python train.py --n_layer=17 --experts_per_token=4 --d_expert=128 --d_shared_expert=0 --normalize_top_k=true --routed_scale=2.5 --balance_bias=false --norm_eps=1e-06 --optimizer="adam_variant" --lr=0.00124 --batch_tokens=262144 --steps=5417
Below are experts of layer 8 (counted from 0) of a mixture-of-experts language model. Rows are named router (the router's row for the expert), up (a neuron's input weights, with its number), down (a neuron's output weights, with its number) and show model dimensions 0-127. Each number is 500 + 40 x the weight over its row's rms, rounded and kept within 0 to 999. Numbers have three digits each.
After each expert's rows: "gets" lists some tokens that make up at least twice as much of what it gets as of all text. This comes from a sample of Wikipedia text that the model never trained on. Tokens count by the router's weight.

# expert 63
router:451452564473585374429507340573430466504552475461506558507547498527483490405513525506552515462501519540556537492534410527516591496510490413533550511461417470536491540530477537551507517483497513496555567467469523520454503547537530511520505461458524533550464472498470550523556485538568436561434523551452475499434498487534537494408477516493488517585490454578504508408440535504446477491531
up0:473495509464500475480418475501393539465520516550519505526499594435488548485500529499522473526452398506496497508499502485470494502475484503545521500525479452538445587550526518522485490438484435468492462476501574470428499517525540470457497480508386495488523383522455522520547538497504539502377504487497539539468528523480438499595503526500519499460508514519456501499496592516500504494517
down0:409574490484501426503509526508422482490430419398532594504514493507502574464504503503516480450541429551482497501488436497499485499497451500514509473445537455499546461499564501423497522534538440565458512502481534497510566524453490501531504484558545508465504464550441571455464505504500507565513501489491502502495521513490550417495559412486511492535464502502404574451481484538564494441461
up1:488506386523506514502498472474516500468565481496586486643499442523506497492491548488492471500524518496535505502492479483506464458507516565502535526621425483499494497546518483428436507483512526487418541510513502533560558464494425412372543468503501516505489439504517546532498501474560502497542525449486504498476499486557503498491440497501501523491488506546477509558488503465491491495483
down1:504503466504475408446484498486495578413335496530479456473558499482490545501522478500462523487462544489482504471519399466446466466492558509509489513502507507503502510499514466529525485465511503491503416518491507480576565514480493467536495497501578495505538485504451450497553461483500508431545572488506491474514598452501481482484520483464515506571491491499502515533541470517594538521470
gets: "\n", ".", " |", "| ", ")", " |  |"

# expert 87
router:460480557534554498476508352588455466470505449459477492553572477488466492396489537518552458467532547547461508487517394486440493517564446502553466546545489506439554532555539539491522529505559504467475472455548507522465513497518547490456538532481551560571540462494521540468458431484541487491451504551477464549463551470513471503439565545561481519525504450544512589469508563563510508450521
up0:500503503491522502508499417519501449525490419569507497499487499486498463501514502545524526478523511613479497424507500469500527560499507531503501504459547491460501498499503504502483494518499486499562503503499519444499514478553507524672445507498547503542495502500487553403500521563430487491502499509505466507475488499497555435518540499466424519491498506544537479501432518502540467497490
down0:533556493438500481497498503519558502500496581496499490479447558502533489491525552456514407481496503496389573509509501493512470502481433499481492460545505499473509537400504499573468500502501436466556496490562554475512496588518509506573489442504451496532508433586482455461427562504512533484501551454498451498453513449498416472497504419494534499501541499550445480495494590466485433506534
up1:530500511457499427505539475502494447503503548504454492412515516557522476493490483439500494483514522530455508570508430510405518519494443522497532476486501503487484463542542507521510500499485506500437522536501500496585496512640521499625490492510499432505639463487471486452507491500523554500483500503501514508539496452466397464467504554573497459516502497593399512493611510507500509499500
down1:499511542480540525501501483573501500517534543455406536505502586498479515497536513500530471501497545485521495484495496540500553502533497500501500517513536535521490472496473487511382498598388449484502529501616489510497498500511462464497491563502502431502567530500441546493424506504495499507458430499501381496486380514460500537497495532533527536518520560529504549498575491426524521501490
gets: "| ", "\n", "-", "|", "- ", "\n\n"

# expert 10
router:436491545455568411441489385507425469457526519481471521475563459521471500392474563525530489452539540484543490554527445572430551443506447482519484504499441488465375531496459480476474551507537517437518497532439517449510529552548534593525486497507550520555566523503468520424540531474524469477459538505466537523473510438484490426483532479461527535582464449562510526406488519560520487525486
up0:493503507469499510493501489515483473500495443496474427484535418504464527484498595541503501489538492500404497555537501517486555504474476583537510456527474489418424490515491503493536517609616561427509547526522458441407507495431543518514516514480459504489590477467557499456482498503555617520493580475457549524389483477525489452493518544538496454514491518496461503505496541440483464499435
down0:496506547493454532519457486493530512494394499547468456498455453522562512492475580495502526510495444441465513496478460508542464481504449469495502457541570464492523532504419505459603501502505487487611536501501468413500436460498494509526497470570511512492552506549501544489494518548394505538530503493504503498497518549442512486523582503500497496514576500491524541483514517500484479420497
up1:525516504508515495521499508501478493485501469408541491495458560486509562583507504481491548675511486627502465538500423499500492505504515525500511454473555410502468499328496465523498530533529561472488459484398515448498520483454495460507534357514544504475514521483452516501461413512469500533496499492501531511476478462492508457452481547464489466513501508510494490457531535491474496488389
down1:520504513503501501505538506466516531500524470624602540559506473500505540486442507483509463504503556493475509492522463545492540521510428520433480482508542456529538513503497418500432496483515522509482493569564469482500502377514464537485483487512504511525507466478519480497493510514510355461539590483477468520511436431442447503613483504479493503538528504569453510499434527514498542534468
gets: "\n", " |", "| ", " |  |", "\n\n", ") |"

# expert 52
router:419403571451617392445474373552473506420507484555521470528534458556540492466476476494513509473459497489450544538543439458481548474491472467551518439469396507535438497512557500495501494545509532485532467520505412473444509493488574550462508481529528510514495463498502509506510448541550436526458532533491475508495513498487473546477493572498556542530510510586464472402508605506469519560493
up0:509464462392497464507465425506506510498485549510453480469496501537510500499495497662490476479499504506572504483494520587523487478486489339480380403505520619522465509511512528502496470603529514604497508539498499451527515494506497447441427513501455559499555534435597494392484498477473501538501497471502508502524455484431481541556526515512538509488513454524475485494499496497492507484568
down0:506507425417520463491507479498407544505428471503541545486520557504502474574513513513500497500456513514501491527615440442500546555500487461499567493463523503498583483370587537447469505436647511462459495550504496556500453465504510510504546496459488425494469545496500599540500499462499502500336502571439473581416502467459402499501435550527478496500536510500481493494491547491493528535472
up1:530461492525544478499486503493486546470495450598500537530545480515501514492490547494498502543496546507461523529567495493496461502526445591489508532514512497518501487566474442433456517574540510448397415450491496477561510487496461559478451459482395495491440502539486532489494499510515627525530503499504495491556470456523417500503518498502414498493498513498496385506530511543502531555509
down1:526501496499410512518564506541535504496482511495495472509513395522502496456494499480515490412470532473476495450510460528502519486449411434483497488528492524538502515483398552476472540499559442500444487520474498565498509470512500502505505502422509500592492500492487546526437479501570504463476460510501495476500354489534532392486501620498499496510508471551423453504535532543584515534508
gets: "1", "2", ", ", " July ", " May ", " September "

# expert 51
router:428342543472662435416505368599476427512542521455510503590476438452524474439525477451523517443511497500540526503572457448517508510465460464533494505534424505447499500454471574524522522499567501523536550407502492430447469546531495501469503496476524528485485471495449500456474471549489452449480525530493514470465399491542515478450505506426542488525495446557466469462492467497501526516509
up0:505441526507529490498501457490506507502490497457630505502499498500549503505498498500498432500522496508477500548494508474562367509544435493522501498447506506482394502476439505509529497474492526527487488583497493461499406507488498500537505406466465561500521476505483496521466491487506508514493497503501508505502500491461501505474446454477582502431615510532531544491476484419540451552439
down0:512521593497503450420489499454489492511502499535437462470478497525464503521550533492502519539491503505529489486492477499562511451505499600503548527514504533506481517517504459501462500443515522504501502422498447462468514499549494504502491475526535626512494449500586523488481519501396517640501484524498502531515489491500502580552498529490500501519500506464503515496517476494483476520600
up1:488474507500548475501501482531503470489422497436518502511499499577445493500604698498478472501513479502507501518554457500481542596508582501534418499500501500466429570517395543500513464462483503505494492531574500459498544489520472486521502515435499495519501500563445493493587500421570478568467497534461430497511521503464557428418417500490513491499513482524538554494500517503501501491514
down1:623510461487501534497529493500496482487505546514537502505501500471530495497521501501490516566499552553522528522500491537522437524504510593503486529483577568450515555480521463580419500450577498498475491507520443491504510475501477452497530542496463586528448454512468490500502509479502509490514575482530495681531574536426474521537479529471561441467502535447497615506513442501546625544505
gets: "0", "1", "3", "6", "5", "4"

# expert 19
router:436437570509610399463528382546458541412524485530513489540546456474497417459438491468512564458519568554450493547539423555484584512485444471597531442458468515490465556467519506453508455478504474503512477471525463442511490538483556539514500518473499527505515474469456555392485512452512503534496550545452455538421526498456476518453501541536551490533485509585392501496501490508438505463497
up0:493454500557512478502497493542497503466534482552363484548500500495494484504457529514492564503438499536447496495556499543512503532530529511581482499509489482496500513409499503509411421484467490459504500570516576490488633483472547493510516408494500527467509497499425503498512448506499579540493484506497500489465491499398506505491505500541406498503492601483495499499435509445508490495482
down0:498492469505385502506544502495495500494506493596437510545433574532497491501491488481500489495476573500478468489536500500403437574580453485530464424485482494502550508512531521547489511414525513504495489488497463500477582402476517417571497457534474500505516427518405524501495390542504496486494522490571438474451486501510501561465498562498605468533544499487461465417447497498492347384529
up1:506504485497513491544501500505495485492524493530505488512501606439504475538523466499543512604520472500453519477534540508519501499403460513521515541473455495492529493501483510512456455473496505432457492500504566504501493500501621529510475494498498492501497520391479493454505398500500559466538554504519490533444505496429454511588511419502505500528414543567519464490501522461491496568494
down1:466513476497497501424507513515483533509491487487505420523540438568500585500522401456498475560520467495499486462476523564556496535487516506500521500487487462600500501518489505458517503524489607480505451532483488501503493434506499504551485471527503482356533515523492434411564526598541613493446462549529477496532483428505470500449517501490504422508473543443504482487546499512531490482517
gets: "1", "2", "| ", " and", "- ", "3"

# expert 75
router:508496519459586468456499410486489476454528467487480536530590444495579503391503489483513518509528536436497569514521488486446453438522460506541517521494487472529484533500517498446514470535591483521501557470437482507477473519509528493449581448526459527475579464508495525481490517505519516499514558468462374528491486471500471514506505612527460504494548497509504507493495526464461485511494
up0:500500532473506500487540497503478492528480481475528582381495465498586503464496533507423446464469505445673459477505424501450503531520476516538491500543499503500456527405439495545500549492516553475538521490472436478500514516494479487495496416503377473460521497465460573529488500504458496505481504574499485460547479518465449530436416519496469459436487460512508528471485467498506503417499
down0:525459497489468505543504499500555496535461499402510478465560582503566505542545493456511513492519458488586355485423507509474501509501498525498480493537519502556456461415499544534428531458517547506501549499524562551435441506476547500513497509564507461447517505524437343483507527500511506477517491468549541457636441578500479491550475497473486519471494531532560529505472499457500514518408
up1:499499500502498500506617492500486538496388472469502427467492473487485501500470503506481497503492515490505501453500500500504374502503513502481512500485506566473430507501515466552497500458500520454463514464432491558456490503512498508500485503487552469495501465438480433408632502499571500502565560535510567500486504596499477446500562502543471463509483529509461491505500402507494493454497
down1:412496560519501532456336621472430502591499463491597466452516555501516485525503500542490502500530500465597503483503512599529513465526471458499501553448508461502505466501464566499547501527517479495505505454513484511516442492558511484493395502476492480550421509610467546518565501525475432423477496523500498509534548499560529527456443452499552541496497486531486524499506487541501486487549
gets: "-", " ", " de", " of", " C", " P"

# expert 60
router:449466536436561437543456437574392529512556499493483537522570538525513552439530480462519505538528514520483554448492515503479528539503479533578575489486429552510494484521524441477486542491528510539484522521545474490519531482532527566463550482535467466514535470523453475418479520449454469558498484530487461545491503473443425479481600391510556486492486522543491491447491528541465456568434
up0:417474519444500457501499500520500467518463465513529503505518512500471470505494500587447420498557461489514495499499494502501524493484491510492563456493501473584484513492522491504511579548520490437496522496438459462497476464517528553497616500542462455499549481468477489492507478553500429483501476541501502526497526558493511500462454516489501497466477479493430458417518533502544484476500
down0:523459547492519507475431569489499505535374548574504507507479509524509494592497499491473501530503509458512498540485569486613488488548487529504484503458494509436507500513493501511446493509584487504499556506524521498499504484498500505486418525539453578479501514513509498536552466498548528500492535497519499561553482493541548499499430514501480462509501500482500519457507465502502506489611
up1:502584501440499474523487499526541508505439501445474579500439493490522479496467523446528524413528557501524505532487498502657494531468492375494530489396486506512523512492446522487504498488547502553498504500437504495489507460501512458459500473504500505547499490487509500466482435630521608444560502584498447541474622539498501615417498540515464505468537498463568490478502554501484477502571
down1:415501467480504504487553501467512500503506445487488530503533485568503533469475485512455517506498539508517521503496553436482447465498538517503508492474501425501515416461516507405548505557575475512478486541523506486603499499491381426502489511453506435502506496531447510548496501446503509608459503510516471447509527506390415496567508379469527497503512530512488450500466543520514493502542
gets: "'s", " his", " their", " its", " her", " of his"

# expert 83
router:378448507454528433484458427540464479440610457519535472511561471475531475456486503479504559426462517480462506525558466518462439532423486485586604432527472458511530604513545550489489440453526534491525481513505567588525511471580455517506509505489520526552460463475501531495500532587492487495477523510464529511479500511503441436450461508476457442474557448534522494497439509563475536525523
up0:526511459497505503414438561509446497510495440490464508500522508396508500501500551492504496617508500500497460481520517435463547515584449495507506521507474549516504487328564429508491500455478474483489584449510499522527449498499488451409498513556466515497437498459500485462510483438589499397508542422476497476499502499496518500505500415539496502484483423516510542506499472512490535507474
down0:499502551542527486489469500483504503519518516469501567587590502491459493531511518507371539496453511390463584492506502510423501438503500503526512503506454553464507542507528543537478500506435510478471508537497502510507442508499484486465510500491503631482515564488518555501526509547484497497496496449519502469524578488489507520565538508513455500451498495451501501490421527535498476581558
up1:486493569489502497499501474502496515544516393531497561502526413529534499439507467474501486380524496495501390380451496497513496416489503484507529519508505474535533474449498519433595549505501498525522466485502499499493499474535462494407458525501502577491463522424479500545537478480495345494501528509398512568501534505510502499480505528565434521470488497381549501420465487496511513516503
down1:499504631509418507513519528474505399511503505557510506503536553497520510496526538484442456595544501468510497512499473521441427548468484507485378489529501437526492541497486501499536520538514521503501558488654456523554494472536530505467481467495484479542528454472493481592499506474471511540476651400504535506497563553466480512505505551567510464467542492583498501503478499500527476490509
gets: "\n\n", "1", "2", "\n", ", ", "The"

# expert 68
router:471433507427588442559465442610378546500519490502523514493475505498516465414429493411511478528485510454509569483534434578461429472579484459504498453547515483523444559479549519440529455497448531476567495537444471537496517511478512502438501448504544540549518412480520519496517564527498478477443609467482439538551482514474497420435452490498539542554445496451460540502499534520451459516502
up0:500491493489500468519499500496502499484507440593551526491505512413498494474505463442524507445500489508454504471553507554375530500471460540502591416501429434477376518464484501508513525500497312500499483503516503487493467417456476495445496497486495498480502488535443506488567533473511499467507496502503450545471502486503504505517524541519549567438539496501429508482580470540520483529506
down0:454562491500489482485523499482522505466518492563441536452545520497511490445435511516503509505499410541501356492500498481428492483435486502515593446458500514449500501487430553512458475462544495482470478422451455451445510425510495469522500475500422578495505581528403504509500459483559506509501515506499537470511399526508558417504547489476497506431500517498511510555475513573501483501491
up1:570498500408501483480498500566416500504459445482502567493500527425485451508531502501505477486550564503534509500500522521499497501546495499498508494555519506523457492466450544503555539520486472363493477468497524476401469484490492425467532500680475496518498501473506517526502575502490491513499582523501427504499433529423571522563526512538481495528488520534468570502537569497531470423468
down1:571553519509541507501482508502475465503606507457485533475502485565565527535501503420503518497453506505485504500526418493559567506506623527420500524529520543469500504473493509501504514518513471552438584514490503496513528548521444500504489489416521493408485492473585451426493503489478506475537439418539461565499539527532494500404462474513546510516502500510445486506472497486526505498511
gets: " the", " a", "ing the", " it", " his", "ed the"

# expert 59
router:489462554442600498431536426534465487466531457470486521562526451531483507403518504492492496483469492527455523478544462501523495500551495433583461545508451475472556478505516496530524506534570514501497554445478464464517528514542519518528491480497509532499571454501503506499491509528554490468430584501467464568552493466525534489479531531491493491517470487546509526480480527510481495477443
up0:500490486365496484499569500498505513505513561502448500475498424498550495500523446467493505458513493497532529490486506445461504540517452491480500514499507523555515508617469602485492493464504617539463627474553467513561460566459502506494551508497502495472491501522563498535494417410511496494472500470513547505631567478484388491474499482499496504454515430481509469510502588557498517503500
down0:494500497507494468506535471459604509528492513417504481482502473538544505439498501499512494476551564516502499507517518421376484496526475459496501535500460501473522497559549569497472502535535618502465508491499448498525422551498496456488476506483523481501534533494510514452455434526498513486498499530493490526537556478402379503498471473474419480475515538473504525517489547619529464461503
up1:492499483514591502469452500497498502498478444529540516476504490587493552474441436509437477501475420529479432424508496497453499498526492491558505530500505502515473500536505441564478445487568481497502494514441474525502463498518439440486365479583497512491567484494496404429564484478451504525466615447485505519501448508504500510501501428558454516438506493498508422459506497567495500455455
down1:448499496484501505503507502501505507514494466611440480474498507410491569511456486486501502560487446498524483506514554522540496535553486549510536454495516546459460467506428579536497531540508540501577484503483578505470498585572489510486430466508483501406495472506498487517507479573487500420498509583521572514576530550546491495505465509528587457491558569507474531494523495420470502416508
gets: ".", "0", " $", " ", ",", " un"

# expert 66
router:426420579488574434491497428569388477523436445570542492547583500500539492473522448511510487536476490553470433445561473492428492439399393435573501504498452474520473592539460534539527568523547496480519504436475469489436433509472487509570488461478546493506525490538429526505533537558554593482487509467475503543515447477512535495425518566520514562530533477515485508497466547540435478494512
up0:463456511461501479506493502582503470521513449531500532512506477497528547496504482472525497558497498498380491482507489588487520499431524507499536499503507497424449513512493508433506499514515535508461498545490500504494475503511473506499473445499508500458500498489493533469469512500501521520523463495494510494535557460501540532491497462563493500499489506476496499466487454494493481399505
down0:518509526475542487513506550508480483538528510594481510476470545488503477607499500489479503511470478428502469499497485516500481484494542532456499529519502507485425510470518565529444479509600492370460538587553470466457466496501454505545454507509464527489511574502552496528539502499529512472456523494506496498456528542502476482517552545473502551500536549500500501499458497605509544533531
up1:496460561387498492500496498495472547501526497496522483518530516484570501498481281498491493438511494508500551546540511433480488457505504493501608501442489470510497497616499500524529495504449469536514474500472560497496497546504427496446507490540490502504541443452421496517603522578500506446508507430459552500505424452466421438499482528463494483498497512516497458505503535477569501492502
down1:447524503571503502502534532518409501477471530377483565570503513543508501503508523549569529500494519522503583493505505404553506544407538593525504497486523537534510513475450501525483533578419479505524507510511650500503500569424525553514512427540440503535504464558445498506507468500523501505510609551572635497567513499447480509468509531557501455504500479449497522480521507524502499483522
gets: ")", "\n", " also", ",", "ly", "),"

# expert 6
router:457457551500566454521531419594454496454499511467498523547525438496522521386507493482570431470508509536445484533552458516466479478556446501566552490542444502448453527451465445514503512522497495502464561531450520434486446435464476541531532492446486583514494463485435546442499493467464451507539475455482481509501522477447492465484421554477526500552502496533470443509408568528484486401540
up0:502508505502501495496491500503472500500545496542500506402507518538501482468492501477500423492472537532472589421512470538493485505499497437501454435465490501529496498499478482580581400520500396529506529523484479545478499465480505502501452494463515504489470484455441522490501503536447494518500516483504502568438434452525531497486522495530482501563496527477481499513483586499566500513518
down0:510471470497495542562557442422495502478435601486586503520512486498535496521496527501514523506532580501561500502530506491489538529512498416508535430526468467501483430502495463653501490601498500459499464504516462443503465385477540471628452458490509513515497484478498523528503534510541486510611428502518526491501464500420598498502517498462505451474479502562495477493498583569500489498500
up1:500508539493499501503512499500496474499499492619550538421487437493528496471509458497500481453447501496497504489500506504507453485513530408550491521539495489555477503501535473502504496502500569489585536518479500500498553511549514589502503504518524512531557501451478481551497420510388521499500501461521531475551542494516586502521499497451498442567468504539500502539478510509496400577554
down1:525448522521509508520503480527503504496516502504494540409542512482457454501610382501486496450496491496506504517431525490552438488414547652511479410418464509467544457496525474516499470497466503501501451509498599511492521525447496493500487496492475509497459501500437542522572483504499496534503473491533491499496576556574496504517523526453498503538485507535505498499502510439492502517497
gets: "\n", " of the", " this", " of", " The", " This"

# expert 14
router:474381526372586358444425379565432489412485483481544593508552488502514529454526490547526566553490490491457559517531468449455530542490502457518472515430488496443479499510492464528499517493498494514572470488411510467469464436510505529522514472485496520504516513452499566446500566514498455494513593502467447596451478544460593520461501487488497539568514517564456454451440507471458534504508
up0:502495505517504485500482495470541519484534506476492516488479518498502528501434487493511464500520496467426489473481554496514495554503498478500503466510500418542497502489562479515577359523412496486485614455480487501453499547552497498480495467518490563463509453484463487497572526480511550567513496510480497487484557515496528427530389514556519503494458523483511506503444538499440507409498
down0:505482495500516499497495528449507500496554494536487496531538481562513512515502528515388447506490464375478497484522510523486510566507519519441410499495461499519482506494531510491583482536576496496476498476438528493525456494501558558562521575511522531421530482486511531484506527532444511496538512500458490459500502536535468502589454513417534509447510504476510446530527490424454457601539
up1:492489460537504500550463502505466483500539449517512492484505498535552555498430514503505480487522524601503510495515495618493505487529495405489491490472519467536453498449510485492533480512505519457479500477502503432503510494445542475540412499480494550518449544509516526540448460490475498475510557559476520496521448514477501530530476411509476426499487506524503511513496505502457477546478
down1:489489520481452499502505476478576527492502601517485483493381495517456495498566457521504498498524556463443512511569495503503515509517548468517523441505511587515501417537512570472464515482523534500599467483427488483602468493481485490513479467490503570418512502509336538499504543511509568479504490503435509460528462447492497367492496481501532482513497497536538473516488490551489500482504
gets: "1", "–", ", ", "2", " ", "6"

# expert 21
router:439471522487604447479468382567485501472486417456491488594516551493478524432464540494526482518545539459452570498527486568470589561479447425596493500505449494491466533562463470536555483464495505503472503442499457510452531409478544496504490471456512480513490463489525560439488503518520493489448536485437420515557529489453475485476518517494519544452524492577474481447486581524425444452553
up0:501500493503524497537487464499489462504452426493519424442565491508500560502443557530517503526498446462440431587570506336496488494518467495503494502549368497471446526503506450572530495493541499514503511473495484472506504455480483508522438471501496506506491435579481468488504493500485523435449494422528521397540525508412377480509511474499507497464488545538490516508467533498432566498478
down0:512538498496503524507421545481497500506512491490493526501549499523547460504508512534534527450532505460534500579511497532499497525529534543565489484474504482526482495498588509535497449463558433580561417496503477493478500500502463555501495502546503534589489523556500564512490456562511518500438484478514468456512495497510496632523580493490495530343579537481506478529494393495537518533542
up1:525501517505532507496508444505484485513499509541498405488507507493497468505506496435527554493500501519500504533520546551542501500501475498500514527499525473479509515501499437494494473469519458519588527565552480545544495556495482508529499513584508491621498473434457528495519508540413505510509485551458492505499477500409473502460479504498508540507581497500525472511512537491514498520501
down1:495496500533495496486578513503497498486537515470440528483500514503497523531486528529555506507586514466524494481521530541412499437500492507399464537517527467502495596506504516510447474459442490404454598546495500483560497491509501456482436496556501481490568464490496483507509418491514567490513583505500479543469508547467540503481500515505478546450476500413552543569496457500497500501500
gets: ".", "\n", ").", "s.", "\n\n", ";"

# expert 91
router:376489499469524440462553420545427538443477477532503536536565495485489501387440531445520470466545453532477419500522444552407547522454459499456547481468482485456425556549486504492491494476537492475505482486512489454555487509448588522512540469526458543512509463491453536475518494489597496475444545499388541549518509484556535428476520492472541500484515451615425490503515534573483459443556
up0:485498554417501417512499500494498424458498473488478418486511497500558407491489458448551503491617479543514518505531491655541487516507501509490494515492497501526530506446501609543543481505459447500487505474538498501536497502511517514459499526483504500486576572472499499482367500559497425485435519500513493491537440461461493489496499501521502464501511499496498499493528521516546494483503
down0:429518498473504500501569463488495558496555458518437548493503544511444495485522555436495429501472437488504462486494502608491506563565511533510506480455575506520499476500501453521486493388394501500543441524499502497499503473497553504637488495464563506535503514493494574497487492491512502513495433514485496556501431503580618491529562501464487568556511437502482521501493500503498362497560
up1:484500521492499522503508509503477498503397478503558647591465502497556500448509498499484499447499468526452553463493493503470501537496507502406492551471501534481493499478508502440526522448500515498501522447498447478541501503494492493526535437503513526513540591505555535507516434570492464488530549504501483511503492495449495566454501467485488534519459492531546506468547495478498467477628
down1:472520521523487495526561504500549504480500486494451507503491502490512498528487500468500398491494390489509468558506458501551501549503585479479478490489492479528510493504517500500450469503480545481432504477521465538474498521491493533503489499496513482470573488470462435500498496509554501581525500476475493400489491490485512425543582514512507525436534536513436523531514598598495484519447
gets: ",", ", the", ", and", " and", ", but", ", he"

# expert 55
router:473501532496576389453519384516470503476431527469538535523519522595499522471528460513507582463530523486480520570495382547490492506489525459449518505508486471445444548478507531501524556541541497468514536589445485477480480457503514505479505510442500515490518412491486514425506449530600497482455526482511560499490557502513569413475487554449551450568500525543472511435405556485450434523489
up0:517507564497500494466561462595493510581506517568515501499482506480454492493500502538508478578494528522570481506500451520487510565501500441500583504360553500508516514541503516502501494597503497407518484501476500511482503503420506522501507502505491547502552512474504519500500482518502401589520512497480495511482499526462517483502517458532469446489507457470444544501491529473443517429491
down0:491496496549521502501537495500507507504496493483433504513457590513486498487461445499446436488502416493496515488500501510529489554490464550471522481448513586551461514476534611513421482485507548547493457500574510513605519557472540565538443498487521506425461498503476440493529548546469537543478468469481645436526395465511443528499500489506590427501567490509479469541566490645514485497510
up1:520475475361499503501499450513511550483483524490459498480527524485597491499498452501473506355497573531480539558520483492497500494461500435475495485587504489507501502519503510488493527511495437648489538486442519502572503507590522500503504558589507526512474519426539503457421479508492510490503503559505504510412487482475504512509424447506499516569541515515549462509502507490496497485484
down1:477480529500506498419494518470412512487503498504510504491517487480525489502506501499501484500503539505497509485555468473554481377572549433438504478548548557505529555504506498438501510496468495524532510501527488507503501464467405511491506479531457502463511505504509525519396508495524466359503472492592510452503420513504437499446500498496502388496461562478550495535429476530484506586506
gets: " (", ",", " | ", ", a", " |", "\" ("

# expert 61
router:452460574462577486473502446527487427464486519472528491567535454525555478465466527412503593526503544477530498506516481534466514514513444386506520488488442511476488501539466491460487395532524520524426430419488507471464497477551486490496491495535502521479492495538479566465519446475600451506496519488419458540516515513470489497492461461603554517518493485526463515467429510556490497527475
up0:465501547447499503491503501497500566506496501509421506546495490497535561505432522492479504500457463458527483567507499487465460551600478492490553450509507498497450524489510478486441519503541500506481483508711505415506503581483387514480499493487483452512479473556520569551493482483514478503499455529521444498498396521504496531479485529503486470489584525516490495497513554516516516529502
down0:554521507556493523493432602459597432507488494546530508549497495517493530496466590419494497575504437460500554503506473498562494462508469509495613514498480405483505565501500487504496493498500496526575499465504460501499507494552554477504500496533504541524512539486523502506485499542483503427498492498422497498468576528591566533516487483459459432457500503532477452496538503491505487499477
up1:435499494411578444486559469508493500502459379470525457518501496509520478501454477495467500492512549516515468481533482486512502500501552496496502494498500526504505483440498492474522453528420571499494500457501462504484471443499442496501548484501499506449501500588515506560506494499545485503500514494507496510501426515538489499459516490500500508499510468664378459458492559563472504500505
down1:500499468580491494513503546507517500497496440502468520459500485501501495497513487498495503515471473492498496500483497489491436433550508453510578503485422531505502513495578483441512520477558498500504514517357574532492495504523502503513505511504476506440563445456506421501511466496501493501491486574514500517496603451499502499454450493495515502636460511486459528494399499501404474495533
gets: "\n", "\n\n", "==", "===", " ==", " ==="

# expert 31
router:437384596422592418444432382565451468469515490501528550504517484543577511416533573514509490450486504495473502512588470472416469416492439452585570425435478478445526519524522520526597442537543474490566475509496435455480458505531498516493532477481469514512490440526468524521443455490507464518531584440412450503493500504545472487467511494515496542544522468552454530423445448486507514494509
up0:462486490508515533496496495502500501429533504518504514546508542507503351486509494499509447504501493630457488481473454461504498446523490590583514527488499455515496504495548485533415488475482474530508479472616449497510475466548552432495508436513437530501491490451541493483482418468511497476581559510500518505462508471498523473498493487587496520478473458562449501410420520510415489518443
down0:530514486452492501440422474610501547501437527512524500522509529543492430581556496493525531467500467514503486466468530468481518484504500526614498495426551509476484498511513507500426556471514461551513578521523397457512346481508529516486520507573475461459496510506514453467447526481472507506510501528530526494511531496464515459487488495517503507489450545599582551504489530498494587444472
up1:502527497502497547554520502512575493480546519537561560509504455497508508500519511508445534497517497499497505530503488528446502497450526283442482471494456486491490452556456516462506559506566495523510521458641478473494422507476527495482502519453522520493475504470571503475499519484525474499440475442516498511465512673509493492521497501501511394509414396526416496563494495497515504545447
down1:518517630473542555418497492501481490504440570518495499500489500437498485504490511489476494498502520348505484470504503472516495493510557484528532483507495520400534527508499495509532469471462527464516513489508507545584562447528549515511505538480510455511364495466558520430479547469514501523504486426536498561499495507524486477496458458564512505457432531529474501489504488457438561501507
gets: "3", "0", "4", "1", "2", "5"

# expert 53
router:462458550460564488466525434538441450504531545507498504549577517445537542401507523491573462545576488547475497548537466501488471496480414473477457509505459459553432512525502453533498544483499490448522475511481478502460434519470491514490488537437531528507510497440494535444463449492571500465489560441457442509438521492535504420476493446532435489503475504568470547485471537486485558434538
up0:498503528519531499499503500499506500415538502502481497537496541547549502456498484472457487462502491573471457495540433573472496458545507500470532480526472454537517518484478502382459470456501484504493520479505575556494490515547461500449466539525514434520538516449455499468528495477584468492478526499499503502427501471502466508476518479517501469525488494548484510569465519511498469498490
down0:485514543557513482444513557516513497507507534571471514512490476495518499424564493557453430441560503521452524509541428517486550501463530504495502509485488585551574479490489577495432458519540471452496438536572537543525501493456508505504472479416515484495448504507524459503498505503492551456593525476453476500497410458626486471487530502552530405503511541498459481501507413514510502428453
up1:504503510468501487498504498471524504507502481543488481500495525555491496514500410463500489514488502514512601502512445476489474495500499510431525449527489402483540482433504429501500563494521524487547487495503494497511535548516499463555443478548448480557623485467502519453506469575505609503494490543520408508497472510473491500493449545509538482586500569492495504515479500548542503486496
down1:633489493442475558518511505531538471472526462467519489505543502476477502479548510536534502519485456471503530478500508443511533498499515508540507573611522561560533500498432520448505521457536554419501483578483486488502501440406522458500480516505418491535499571470491436571643512468510529475428491570427475494483527384493467455500547484514551516508519459525577488488454457506466495508510
gets: "\n", ") | ", " (", "| ", "|", ") | −"